Experts of a small language model: vocabulary 18513, 128M parameters.
Below are experts of layer 3 (counted from 0) of a mixture-of-experts language model. Rows are named router (the router's row for the expert), gate (a neuron's input weights, with its number), up (a neuron's input weights, with its number) and show model dimensions 256-511. Each number is 500 + 50 x the weight over its row's rms, rounded and kept within 0 to 999. Numbers have three digits each.
Before each expert's rows: "mostly gets" lists some tokens that are sent to it at least half of the time. This comes from a sample of Wikipedia text that the model never trained on.

# expert 4
mostly gets: " and", ",", "),", " or", " including", " but"
router:476449576511609484545424494530454527564510544517482433424591386489486448507481422435556479585469549489601580592565536452606506532553561512494540494528636517511471544496469468527506539524512511415528558537529561518447486500465386396506449561548521481480516486483496490449587588472551490438610490523563497406633476518536465410577602447543503465481530476525490528492440580471521487474516505490488410535463534493475539661435498452467505462547483540446504443519530489453439520430440530606437419543467534457506564475406394542555520402472540454553464540473543449576524467611429425500541522491424432509457442455531429472471481505474486535525541497484524373492458409436511546473577502613477503637517498553458553520562505426497459497492529477529542531534484538481494586517450614
gate1:610546517484491574538510595515495597543447504542574534490535549488508547483466475528543476553483493531509518540605562517452559481633431514534469516519534541597470502464547508530496467544494495437512437553521599457510615588420471457455595503575486484601548531468481482538524630450511402558534433507518556436475539562510545620532544506527517363530528552551504483470559449567460540463584551463562489578598490396630517488427488509434482494531504503569474499509509500496507436496609506536599541560550485480550500442458436487510453543574383469502523510467471515475464570506531518418505489473458516573457528518508518447488488418567534515524617553438448617475541445624397505496444548386615564478474519565477595482479506541547510497575457481467480465484511534507540487471437592
up1:547405566533568526529580476537404555537554546479567449485495382500529523465557492572497500464524456496570400509530434620528483549497523520526495532562578410424600494559426549468498432555457553508505529518527481463511441477451470543495470515485494452514492462461554466591599419434521443481440527600433539457584542544527504457432525495436519419590542573485466479502464498482492465455582458557545468536544637542484516541498465528513510448552406561509509506511498458527467435466390551506420396367428566495557405461482509511516462563554541389531539430564526473443531534556447498492561499489535543423450506537470492462507440514472479481509545555411488595571450529424511512473570541572468462517495544483497529553427475494500421508475391594564512605370582435512489521522478486

# expert 2
mostly gets: " served", " won", " left", " elected", " returned", " appointed"
router:466504490560527439559446520476464584554464521515556475496475515473532440466521483497481523530444514361491544504583484548367464545485559516506542519468525493510465504495444475492419491429449417505494553517533473391521478622473507455586514520474440510494512507476512405441578516525456481443567538369451490441519482497526519446529591550578589448508453436478495498522555477574589431447562474416485535446468486504485527616538495486494506503424466517463513548472488476628508434465429550589503594394456494480494461459471510494526454575440419506516481544453465482460507533584609523485529522568503484534505498577513472518483476523552462385529469513530432459516483438492441460488611646467596522457520475493498445509548485511455574545478539479589485487519491470503521506498609528
gate0:521490505565472581439478483397535465462490467562519504577456510394503533635504520487449512537478465461417523479495516464525521576539441493528441456586538531524439556474418385371489462603443478485511484531589495466430461546434567460469424391502441489564526522509496550588489465532490429453480571564489581576514550471509436510602439421498537465469455472468407455505489480479457464486484563541577546544585477531508491562463595397483421562477458476527501564475445500542493560542491469561528514505470437544476512452477527515558477447534538531537529553511545361487486556518530538527446444632530502530575493531443539434488417530464418480541483499533511460569526566427441529526493537534588497465454623521606463508461490405537536566375550529488507581576564481472538490471508521
up0:572408572443494537509473482396486470544537522533526533564568500503469530568424526463450488556508538571475532464524584468414593527535477566440502470481419543527475496493576518474520459469545423470499538522517519492458552512482540431491484425449468462513441475521604523476472532544562522464479464473406549531571475555452561492547530414506578439456569477463455509546550451546505450497505473510438525493577500450651501498475579502466526453463496515584486569495555565543469578554472501463418552568582543512478459475510539534555517482495567438498444496532469456472452493471484498601485451585474434539515630442446517525548473596459614481496522512503500559544554589489441442477432517465598536433427469484451536471523521452570414525444534618478512515585513546475547541519505456

# expert 7
mostly gets: " 2022", " 2019", " 2018", " 2025", " 2011", " 2021"
router:492436507456505473583513505425458489537437504461489493496436424524529521460525448526491438503533483496569567498526479491472581451472651447612510405512590461494544497502472541528453471498417516443469530518565547488541453559448508505511532618405457533449555400541468505479510508464405407507551504519476446430446536489431531510521476528484502614432489539475466514558430474533485487583477561544590664487531605483538473498487553516417467475445444539478497486497378477490526493537540460437522614524483505587537561426478470548570399509495559440491540540403507482526644502533421486484485498550596520497384497510519483570525504493402517531530478468490461519471477517462558336461537543448523520551530470528493534462488509503449473568525544573496427603505502436456471582471537559
gate5:528502424461493493460603492575462391465500484524518501471531507476502504470478500566533576523462531441502510501520445453552456429536377541568495449376451547423546643578570540495439486532499530499620554567557517542547450469460558482548551431466473527516433441490501464491440490431534494512471543534419409410524584463502590549404516523490562503547566491497537518537508457573429563373552563512459439519532505492579515538512559598467532476508422501579488461505422548525486460573344434506426439525503500485519500480558531510480456459574565465559447494537479433467490518511456499484508570540497507396587425526489550487470428503428541457473553541461506547466524535550477425514568434478530402576449403479437542547524484600460568453425477547527589572481537563405582523594518453
up5:448578396499526569493463509564552555580582510536531513457606501550531614500523524553524499488493516521536472492546544516438545486458498489611546444558538551531461486520510495440549440542546551558518572495505507485491511405523603436466548467443506464451447468471445420457511506517465527544516494427452483523518473454439534509474513449593545523418493508427456503502497547471465461488491561503437581571513606557390517495525470502525435587487457514496521531500426448543457544486607497344438499464432485500598483486490478499490454472456502482496452470457520593489482476536402569513469596531544455479547465567532416571593477557488400479490380497540496464444522533557558482466469482547463600465550484478534506480514469643454457481490533543515486466450527464438447532486505419

# expert 0
mostly gets: " John", " Robert", " San", " George", " Paul", " Michael"
router:483530444533528398526491471477478562583517472508568500449464480550450569528530479436495458460445529476513536479569471540555569501560491377539541521402528471547436426519433443506517437586433565536485518484544499496493454583457495537502483473518462484542491468524400397408464488487523421530561502469401495502438459453554389503557447554449559468410431444549552555567474523578518537497506584470522545493464569453430433469548469558434509532518481529507530524500461527571507491509540495475477592531484511614506545550517503553555547330457415484555538531427534386514544497484504439442439513548477425458452462547524516568499567410452472405503520482370483474475384519492505549547534476433509548453459526542454475445493446509513525535435531467600354538487506447518492505575515558
gate0:465362492502501520555449513495560559540540505536618516486511466497525466459533485496505495526438520575439555514479485540494459438542550517514428486490524545444418435602511455552565471531564478474577532452475458396562570506556517549573502496581540525524530475586461606516495523506586509530595470404510427595613433459515505549535510488558499458568508489515460471492641472499562424551526506438524417522414475543558507542532591432512494512408529457460578490516534511448572554363500498460619442448525447530489484495438490482455440562474530543485468505465497521555496426495614506523549492532514467571509451468497519500424497473522536415529481516574604448431587532432565537485451574525561563464482569450560495494539520530483457445440445554507470479393420526464458492588523529
up0:572592456485536585485500488607520526538449475427535524570421562403473497468477416525579503555477492635538621517530441463514540491464546518498497525459456487412495441435433551606491523419546455544445502431515420473548518568443545586500490484467482546504459524521478568507450570474521504553506553421503489469472466486499432512485493557539536504507518468518470598476578448554569482572559513523446476512580452576531532517506466469558490502422520495545398469495533557429444457529528496491425564476418537546504459490398506474482493516502433581504513498454566427530521420492508480512537567521549420500484533490438480529483501431447477454455491491538539427419588560425493459504435471514490514579476512458420498509430442528458454405457444443341558479431439476557455520454384551

# expert 9
mostly gets: " would", " because", " will", " if", " could", "'t"
router:477503453594486516541484395444428550520574457424531487455573508522464526542619515545430413596452555481599483494604476504446498509495494561578461451413512588517482443602493489501561431391431460508505431568470559425393428508460516437436448499457523506428531528534453534499562478405542509502538510481399551458483497511546491437521468536483522519464475509512522447535530506482468486454488517485514515538496523343433624508487467456453562477528472618542452527387469418446547507591505547557515516483463519520598531580492422530524544392514525463410412477497496500445458448517574503513384498520438474489468443454464442549502556441461462415563521464475431489456498499503388534569472437493450526497584468489465478499511546492506513444525616419467423558493410402421589551570586565
gate1:542562490540479491590553485461533511538486541474551477480493459441558506527618382558496410527556510523603437382442414458412498482514459532499550375472510549523583556533550498480461428483515478479486426423470494479561487534595571531441497472397517441490575472594463509496468489445531512416534528529437509409562472525485409549505524455491428447467571399492473529514471517559561441519525492409580556511517525550494444489483572615423513501428524527550521481540596464442470469474463531515535473541477507513530520445518451452520461431474575474535538555541591443468435505514503561532487457474463601597449420514497446465509531422564469609589516436462550531458581534443475533459510532566419505504527428423488495514495571545506518496559423464447569517397464553515520495553557488
up1:513534477497534511438532538479472454508403408527559527487445475539472506591532506588525490471495499489507471522445453542505466529495511535401557547489492546588531539501605576577519534453458473561479413518466467523494476495487538593380461521559495426473507483437486382530410487449535481584542590483467509467572526508480430608555529565420457502562483533454491440589475501538430426562486537458510488568443422604504467542480551438549452469379522525463494530565485467472515443535594450529488442575452590442521533551592577487473610451487432560468493478507419510521480452498597466532487493449481466474498579574540485586515525485548526452457466523495438487472547425582488557561525508575510547426533571438562468526534450382552450464566572459557493528469443506489461469536480455

# expert 3
mostly gets: "\".", ".\"", " games", " life", " game", "ations"
router:514500608491570576613469504440452572489551478498485501600512444547474502485604394490408463484577526457496491472544489437486613486478499483494459473484541395513474439555496547642568563408442501504451493519596517488422467494442473521483510544519517530453519486551400481467490512446487452411553548529551539449515534447491539514538537494541451477476567485536457387591536423542605509463569529471472613533488508490411486511484507532421451493470503467509533542522425440491424487534523462425453594553468476465512529370459418570598494387445542427460509516503542548444519490538382451492419531548426414551396480445463527535400503492475502444505486460523563457426524384481401556459497509514527549420525535515471456459565454510482503523536594528505498558435541411444555515508479555
gate4:428543508500509541445473406508441562462509450541521472530506546524504509556524526491417448504538622464481520527567428449519559537475497468548511475464580453507542517491542478477496476517462533482496511564450503479537593529475643572499523565465527421469517441540473449577478536599477469505475556528526536537509550386497505402517569442549499405534507526341535563444559570421428456517503624452477456545565449474397574609547460528463503475531496587538514466490461481482509466425494524512423497559548583522533438438457496552504497460470466427446495513543475561453497475476475568531452476503569562431528572469533461502564541587548481528525450507484468435534520446410444518469495497445516448538499478500567541487549579488487480429448530557447523538562449511592547540468492432
up4:531516565529510444510372455412559440512505447455519491525468516502399419472451550426535478470419503429567464501478526426489478491508441539500491610535496433456552571504434441594505542554568569481484538488452447504445447517519465395497506529529499512429463536474513533480588468445579454523510572459490559552451594595570547555438505515564621584437552533474504516574383496495574536408643429585562529468461473457538556495501495565466482577517503456453528445438522501477485498562548424503512561501505379479521448435502488433442513425488485486500514454466587543457578517476498523475522526488419484484462462523467564450499418462506458370567469489456434430542426466457566533504476539532596548528449497567435441492448541522444510426432585471472501411472507436396479457526486603

# expert 6
mostly gets: " his", " their", " its", " in", " between", " during"
router:641498514532520504595510471464485556531443443516563482384526544467377488498534393506584483490460566487513529542614445497514494563498465482522429476413528537560466556548484579504545527430466504461480475523515480485492459590528412490501435481490438505480399475566499430464554407446495435536430424434497489431472420420557485437565520542534536470447558486465459477479497452523527503432565538423540501527433495542432583510422567525416549550570458495522491499467461461524490460599554593534494438573420572510517481564539466554514543459517516538550416499412584370373479544527578504477452575443488485554390467573500499493528537462457459418583571515513491494516485478441455510542576455535530508645589500545447481537568467535555499499447526446556509616526452504545514439479528535
gate4:528501419445460445526452480514407494516500536530508412549469487564423512464540521485468470541515518511448442475571468424552414546502415452455432550560464436531457560572472425461483470541375503573513497479492470518523535467472600520520535454438454475386509474549548433576510505452477466636487444408542472478632503484544513583428399573444546482511536490505481445547466400384488541543475491498551630560514505474493567488472541508475453348553493492497449502533506523452575462549363506482492506528587524482561429561486568515494451486438493481554569496456509518541482525484432591589513500514550521511534447450531493491543505550546451512560450520503454522423326566504506579533417462424464495545484452429472534481490462391551580445546520463481450529463497583574540533519561435
up4:522475497472504478530566556579554596413429497506486420513496478402539511530530516439621509571489459625451487474462530494495520529418594496508467448505459487566553466465452484525597448462489403433462571482504433427497523454389506529539542559419486496580494493577519455484498448404504516533531462459418469435462498564549548486551549560442563504508575468443510582539482474470553464449374429472512614484538456502516520508485547489440463419520463490388505531550464485504453539476436546431506495409562540422481487501487481434405534484480433521498558591554550469530510531497497428590532523473407472541503523515545488539516596474532534532476465448518509492519464525530498479545451566547463409482491581582578570472514481501593563452480477545598519566474571564510541543521523552

# expert 11
mostly gets: "′", "″", " ft", " ", " —;", " Votes"
router:520490404455501422480476556426520506512571466469454396555474547487452506458463421470450473501462549575514503538483408517414516489432591559451455590448465452518382475521474473558508502482554515451456544501543532579519509511507406485575552634497503522470459593509358500449606477407469532541526525443527487511529443468548519438546476535568506503500434461397531509554497435479497464492436517490479522464516618483450538494510578560461542492579464503554446540497437503521562541468535522502496537523524489506506505492519533559472489540414521452434544521482472515449517465421542516515505543543499425586477473552548487583439491514484491524565480385400409502520523409383512475581445395500499586431572424539558499389537592475368467607456459511533500515576553516531476501559500536
gate4:498463457538522527466562484497490588380584468408523578510439459495411527538548412458473491600543459543462458543528472506535497478469424611446420484543497468487464570415577469469467491402442376525488543519482510482552629366478576532483557524438538521412446474520428506444519495594468407536495546564524565470485452456429569520432503451548514401499545489457430487584500467562425475546542510607500461528543479488534544493522533410466492405444602511617531523439519483439489464544596470528538524564500592509424482472481509502527561484459461491587462499450418425509557537557452527561387530493506489571525548432471504601577442422496433477442517516514535512500461482539533529454511569579481554464400466491473442578494477463529554567461449432506519545472490536458444485474418505
up4:589536496543535558464530480526456576566601484478515507441416452519624439493500475455432539583482450536450524466573534533382498460434431327472483480438495450449470422490531539564363469356402501554531567536498504421484457564554542472562446451594530419534448432492547571535491476477535472549469477488434501515609507548424466456555562476499516494435575570475488402488465484423472466499483451508560412521489519426590476537477567468520538420449551508545449524503491405500475443391501506502424503476437503455551482560456465595522434479526421520519561424515508458579462458486537510455591426535474525422503496589495474498515523472508526508449471559464517476419573576554474500435514511454473483444416530476415448489475406398456487499543584531560450519537531573506462469413540481